{
  "num_hidden_layers": 11,
  "hidden_size": 320,
  "n_experts": 32,
  "experts_per_token": 3,
  "d_expert": 176,
  "d_shared_expert": 0,
  "hidden_act": "tanh_gelu",
  "moe_layers": [0, 1, 2, 3, 4, 5, 6, 7, 8, 9, 10],
  "router_score": "softmax",
  "normalize_top_k": true,
  "routed_scale": 1.5,
  "balance_loss": 0.000942,
  "balance_bias": true,
  "router_z_loss": 0.001,
  "init_std_router": 0.034,
  "lr_router": 0.000491,
  "num_attention_heads": 5,
  "num_key_value_heads": 5,
  "head_dim": 64,
  "vocab_size": 16384,
  "norm": "layernorm",
  "norm_place": "pre",
  "norm_eps": 1e-05,
  "positions": "rope",
  "rope_theta": 10000.0,
  "rope_fraction": 0.5,
  "qk_norm": false,
  "attn_scale": 0.125,
  "tie_word_embeddings": false,
  "parallel_block": true,
  "init": "normal",
  "init_std_qkv": 0.024,
  "init_std_o": 0.0,
  "init_std_up": 0.024,
  "init_std_down": 0.0,
  "optimizer": "ademamix",
  "learning_rate": 0.000334,
  "beta1": 0.9,
  "weight_decay": 0.82,
  "lr_head": 0.00744,
  "max_grad_norm": 2.0,
  "warmup_steps": 485,
  "schedule": "wsd",
  "decay_fraction": 0.914,
  "decay_shape": "linear",
  "final_lr_fraction": 0.1,
  "batch_tokens": 65536,
  "max_seq_len": 1024,
  "doc_mask": false,
  "train_tokens": 353000000,
  "max_steps": 5387,
  "dataset": "wikipedia_en"
}
Below are experts of layer 2 (counted from 0) of a mixture-of-experts language model. Rows are named router (the router's row for the expert), up (a neuron's input weights, with its number) and show model dimensions 240-319. Each number is 128 + 24 x the weight over its row's rms, rounded and kept within 0 to 255. Numbers have three digits each.
After each expert's rows: "gets" lists some tokens that make up at least twice as much of what it gets as of all text. This comes from a sample of Wikipedia text that the model never trained on. Tokens count by the router's weight.

# expert 2
router:148146123140101160126135145159158157093105118142125078107119155115134132165125157131090123170118176130104177116137156137104106172084138106119192141140141114130153117126127107092102110125101103148139146156154127149121133143106096148128112133
up0:139145124096141172131122144177122157135134134146113134095140150124141104120129117124121171146121132129114150118071158175107099143102150164120096098162123152109076150130153117143132147107112126100115126112137139100101150110075162142126136141
up1:117154160136130165137166119142103133105095188125141109106129103118130128134127128170115161157149160136149117073080115167174131102103125130085180100150143133112169132096133125109121122098111122140143138158095151080144104106120108149093090092
up2:164156168161093132138115124143099078133164140115149066155150160135117118127112157116148157140136133134087139123143137113129134118096161136117152166107129134109159111138094182074165135103102152145120141121121128150127102162097133108140106139
up3:148129121114123150143101133139080128112146142129122130103143110151079132111108144144115129192112147112095114118178109164096103090120164161133122141092113119147099130141125155128116135114105132122116141130133169125118136105103166105130110154
gets: ".", " and", " that", " the", "%", " which"

# expert 22
router:126171120152110142168166136162148175101131129136112098107104145108136097172137134150090128155101182152114141142136182162111115170106134121108163149166101133142148095138152100117118119139134109157123154155099126131135182151090127171153132094
up0:136181179090137114114099129111159145147097099139124153148090139113134112135122126082110123098151152152151097165109137100163139146130157111160119141137090105116164113111103136126173127105129183137115160096184154149131146106104126122134131143
up1:132138118141088122151126126132163155099126094145123096134125117086165119159124161134114150110109136194115127119114123114096116142114116130085156117153142123140136114131161156100124103149102109135093114146091102132156156144092111144095098117
up2:121129082121157119133092136137104127101157127086154121156124155158097134150107146064115111146092122156105145138059126094169110116121124159161125111141156119118129141135157118120130143133119150104103109165164134125071139147119137098116134127
up3:127164159185127117140131130138133161125127129136108121132089140108120090157095130126115122076167108089156140172172151128172078133133139105101107152116102120109115123141181091104136096106116140156112090162149115155099137114131127121103128080
gets: " to", " ", " from", " a", "ing", " of"

# expert 3
router:125141103180126129128138165128174130100125162127119091104120171083142064155131152128097124160127152187117116086094159145137134149091100118123178121139131142132147123161148160115121114132110143122118122128125121127150153152133099156124132115
up0:096067118117122162156118141131109095135115151129130135131164131147123102107112137187115128159131183134152098117147131165126085141074117096117173092128102111111134117107111139128114146150131139110154096129123131124116109138136098129147141131
up1:166122153122166139164128171123098165119138146139116133117124097127122140145111136143114145126134123097124128104150139113114123118122095130093142139149117114120117109165152134112152182189100086111132119130128105113132148132110144093138163124
up2:131137153143131115152074143131134086155121138150142133147090134061153111116164142070128125122143117187155107121163154107132117093076099140107129094127109142119148114145109159117118114150138153118122156113146114164145141116147103172101154155
up3:105114127147101124127163131120084108123147158105127111119147100106117134142175147151149132138143146078143150127136156140126116123100133127090152125115116133136141157129119107134159164136108157134147090144089123101144128136144110116110125103
gets: ")", " (", "–", "\"", " \"", " –"

# expert 1
router:147156108164083142157179114157125167110118119159134109128132138093106131151162167144122156171096164126136148088123175150100124138098114125138169134172131139169140129137149109105130089141089084153111154157114134127138134145101119144138125082
up0:112116143112140106158142091162147140168136126119126149147105108105105126107116098088079174135121191145138098102086125129135135099137144130204113150118131163124121159152104108120146114154111098095154119138123137132146088118116153121132147133
up1:097120142151102123146113130149109148143074135097149111162112146110113131070169147140137139162108116133157124092126146120096172134102095112130116102104117159136148201111105079152095106130091129140166107139125107119090079135112126095090139084
up2:103131096112136160181112118144129168121131118130131151126134144123079147095128111110108181105105125081096094151166152116135141067144116160146093163159112132158121103141102060105135158116107127164119117129139142113158108124162106118122141151
up3:121125124123111110123128134180110120130112088152126140109158122125137129148138184129091135138149163134133130115117178162069118112164130132182120149124138114117127150156106076141130166091127145106145119138139136121094145151120163104134116148
gets: "s", " S", " L", " D", " M", " T"

# expert 4
router:110163110161082152137142138135160135102112135132119076123068112078131129136149134149107145156108135169106157103109147142101108164098091132096152137159151116141113093161174106131111107107106120121099124138099109153137156133103115158116097071
up0:107178120156089139149119146135181119124140160101102136132117116103139107146142109108091125152155131137123127116098075121135093133127139142167128120104117158112123134133141103124112085116148142116163137140134144145114135112136143121032125137
up1:167137113156074146162145146103151115145082139131118099126140098151111131128159169101075130136093191150100144070132156121100101140093138125162160157128133107142125126118137073134118096122113111139120112158147097177122111183124117074141127090
up2:109137134096134159133129115123061123103118116131086126125165102136140174144148142120149093128097142102127106133108177129098150161129171154130136136158133135168162164139112095147110150139096082116118124123070139140120165171120096145136124123
up3:154153109171164122178104175143115102099111183117112080129133121110139129146129101109121176163092116151097132085119130142098158136128131174119136130113130147125103123143118053103123148106166150127123115125100158144099118107151098114061118104
gets: "\n", " ", "20", " |\n", "19", " ("

# expert 9
router:151193123147111129138174148144150144092106132133119081119075117131116136162142170150098149148140143176109140092125159141101110125117124144136160138143104142110137116121110113132107082122093090144126124146113117146150170150070113166142116117
up0:112135091101131121145157084146133167134112113148121119159093117130130155121148112132143142130152147114127130089133144107150132118143108137198151118096150130147106086110093109079128122128168114130120121114137076064102124113157152091149130144
up1:144155135174139133145168132122101123106143160103161155159134122112147107153090118137127110141128123152132161139126150130103125136168121134144139153101090157123144125120137149114118060079124156134158145116164109159122118118148127138111103155
up2:157134135102146101102103112144172154129165107138109122146109138122124159151116105134156109146156103152136105093122112120135100128101158127107149128128122110155111148105076145086161151128131133134090112172103099133088145159072111175147115124
up3:155097128138119143124086119128090095112104142123150134089147154142108149111116083110118110104087152126143131133079151129125143158133141144141184096114136131154162156153108137101134098117085138139110135076143130115111172133162096139118112150
gets: "i", "1", "a", " C", "2", "ic"

# expert 11
router:164144080159119134149185129129141147125120125120138095123105145088163126148133158129115129164125168134098137128127165170096129155111100125101164122134126131141155136139174086153110103139100099177143130184136113130143154153125104141097122095
up0:134119135118101112149125108130155122138118070120157125147132124105125114082111210099115134091134129117132147113140165132122115122102100131153085146136131110164162124131121140132131104099133131133123151117117132137122112143125151157119093162
up1:154144130148113142107147094127141136148116091133137145093153117099125123125133208104141130115139129113101113140120103123119130157092147085152138154143132139110157105112129124113123124132137133152131153128103087135157105135126100103148108118
up2:100149113094172134110145111128109167127125122065139104156133159135124129198144116127120150162129125116122113130148160143118145170139091181120099119094086125131159146114155112129101105109108143165096127151152141139124189155142146150112126132
up3:224163136141124089166126127117108098108127192159081107141152131103111144148143116123165124106135102168128117120118072094126124104107154093127146123125139104120144117112089142109163129145122119115125120074127177120152132116141110129141128128
gets: " ", " |", " many", "   ", " general", "ere"

# expert 28
router:149161109148116117169167134161168145100082106140122105122089153106152137145115152120107099129086179129121135082135167134115111155111104128100146120168136156153154101131151143122121102136068110162141135176151123149139193137111096126150129110
up0:100107122114123086112119099142105144142118110125138143136102131093139109141148147129084089125138161077149104132162165135121118162132179100150156124097115143124087088091092115157120125168115147125129154152120117165084131121153104114130129115
up1:126144099078112120117148121138123127113127139110121083126137137126139124166124154154117142148093123142109114158138100150157140141095106167125112120110122105131124128115149123086108154171168138126140107141135121128144086131120150120110155138
up2:168108116129108120121098128169121139117132154110124134120146136160118109122125149134146103154126121124109117102142156160151171093161168114124149118181164182119188116149146084118099115129141127118119112093128136144140093118103144113109106095
up3:142126120117121123132106127163140156079123106125084132136110098118148111160113166122114086134105132127109133120143148189110107154135159121115116134190121116194148091104143122162140161126161133122134137148107109173135097126107119112128085140
gets: " |", "|", "\"", ";", ".\n", "\n"

# expert 15
router:112166117150091110159176143120140162078129140140140071108105146108145132152123127116078160150116147136080129083125167183097120159115107133104170130121154124121143104117143141079127124138091101137135141143120109117141162152137108145171156103
up0:154153116140143138138156127113129135118151127077137116124123101106143152126122050094139144129111078110119129103135140128112154110138132159129081083110131115131108140101121138138143129100161148184152132117155140129119119151168170109074134112
up1:113129146118139127141130101082167147096136090150124134173158123147157128151158117131179131153096147142087119170137129137101138093103120133096103118133167125131137123161084114168152152159082168151134096116152130067128131139132087083165090133
up2:161121132135179112138141131099145138143186115202138086112105104132118132143104141103097129098157155122081169136170121152083114187106139119146060098120122135112086073109102138130162099141144118145147127111096130159137168113102106126137141113
up3:104144161138099134122153103088114139113082145116136127149136067135116123150151096121110136123099123135144118138154135162128127113150123181121139132070130105118100109111127173122114183091114105190106147156121081115166153144167095160180112112
gets: ",", " as", ":", "C", "D", "P"

# expert 21
router:155118096160104129156156118148123105106114154130120099100097135124172117139134148140110159137087147165094140109104147145111115127092100119124130135153130156134153104102157124116130100138122086119116136141126133137158155155111112163130133118
up0:146106162137150113145090162138146082163129138134163147155127142115164065110118168080143114117134149192136126161099132097133137101126114117108086160133125120166162099150101152116168121153155144096138117102128124139154102140141068118140143147
up1:124176147146140135108118151147144118140142112119072124086116156110135136119134164089109130124121173155122164174111118096147132159125116122126078116115120100092148099124081162092145128121133139089139134137112100164149107174166139121129142144
up2:096128165163109082117130133135122132121175121115128116124142122120097129151116173133090110123109148189125133170127104129113106160138107115115123128091171096144112125106129119118136130146154114147108116119120100126140170144144115133124134140
up3:138136166130207132109135078072106120100084140149132116137113124152111120145125132133155162105125147153133148131144138129100126152134104100128144085122095120123134137123119153102128160128142161099113145133171059088130118148142099111137119128
gets: " to", " T", " on", " L", "L", "'"

# expert 17
router:128151111154103116141148150147146182096107124137130098123094148114153098150144140121086140151079172162094130123111160145113139141133111114140171123153135112143128087135161104124142134130053128174127134136098116138143172149092112127126124108
up0:152145116132100137157138102163125130099131112131110140114096161111137104137111162140139158149101184105132147108139146145098106129068123118133125123133158113141131101125150109120137140145106122142111126132119122100136170172119147147102127115
up1:158117108136145125158150113186149139128137118132137138115086172111123120121140139116085126158148146149135154129110153149119132130122096153108160139105110139137119113158150118100145094133097161166138159127104121135106150139089105153111119118
up2:158164126136131117177179161164163120080106137122103138104121162103115111113104121102095146136135119147128131128136156142127148115094111142113143136114172134168180119149153096098126091120080140161145158127119099112127190133133084133113124127
up3:129163119167082156141129113186147148096118125090121114119095118111136109176112144120132124168102135158104125141111140107130122151088122146086121103150163145145162104127147139130072122111090134124142161147107145121137158171132128147131149104
gets: " as", " of", "ing", "as", "s", "a"

# expert 26
router:187130085131098147133154133133139172098113139141128123095113152113128101126146139156086143163100158139083158098109157145107116177103129131101129144159128145143144157137174146101108144163102108138105115168114091130156134168087105130120131118
up0:106152105114098092134222104163151155112077109158153100115132121141137119111134101152084109142099163118132177106132160148072130145158119091158110115104113113128120132093130118129159114131106136143111154142115117160110128208126141169146082130
up1:120137123124128135152114114195108129118084130105155124107114139099120106114096109115135068141160120097131091133114132131130131117154114124117113159129115156127122172175133094097099076132133132157116171128120144101088133141100125117115133115
up2:153118117142129119144139128177156125119165128110139131083128142126109135109159123081126101156101139136066139115119137143085138110136132145157121154148121134125175129116123150109109110111153145096159125112158120157146136139134112115142110146
up3:142161142146129117133185139118185104114110132119145156110133149112148132123107157139064127166119090152128121128148119147101115119113112162132151159138119120130155088094165143118102144089105104150150129117108093151133157111142193129106137091
gets: " the", " in", "-", "==", "19", " by"

# expert 31
router:153173088141091132125174142133125182098102138151124104105112161078128123151101160135122161154123171134076138085134157135110107156117128139123168123141138155150143119124141134083100120145142148152132130172155135118148170109090119151132149112
up0:136187133146141131117107127106090175116127150118136128121119166138109115102114111103120160146156131123104163108139157164072150109145118144102107147152105131136134082134107133110180131127120157141128141119162128133094133108102123093134133114
up1:144143132158136141148105161171162131113110140087139105101131150108135130119114131136072166170117140154095151086108164186119110156113122141146155126166156133141178120140151092133121112139111134173108114151072077148088136139145141128166109109
up2:145129115150165132108130138146135170089158115112107081121131117140118130117118106123095149124109136131143115137113161101109086149143133168139109123143143094145133133145128090125130104188151101118135133119136133108145129131134124079156084146
up3:184133128133089123135152129129141098116084100133156110092126105120115127113114142113161104089129149103061084093110160132092094155117142129105131156094126136122142090071131163080102135091105161099163108095138110153162099107148117119138116116
gets: " the", " and", " a", " was", " The", "'s"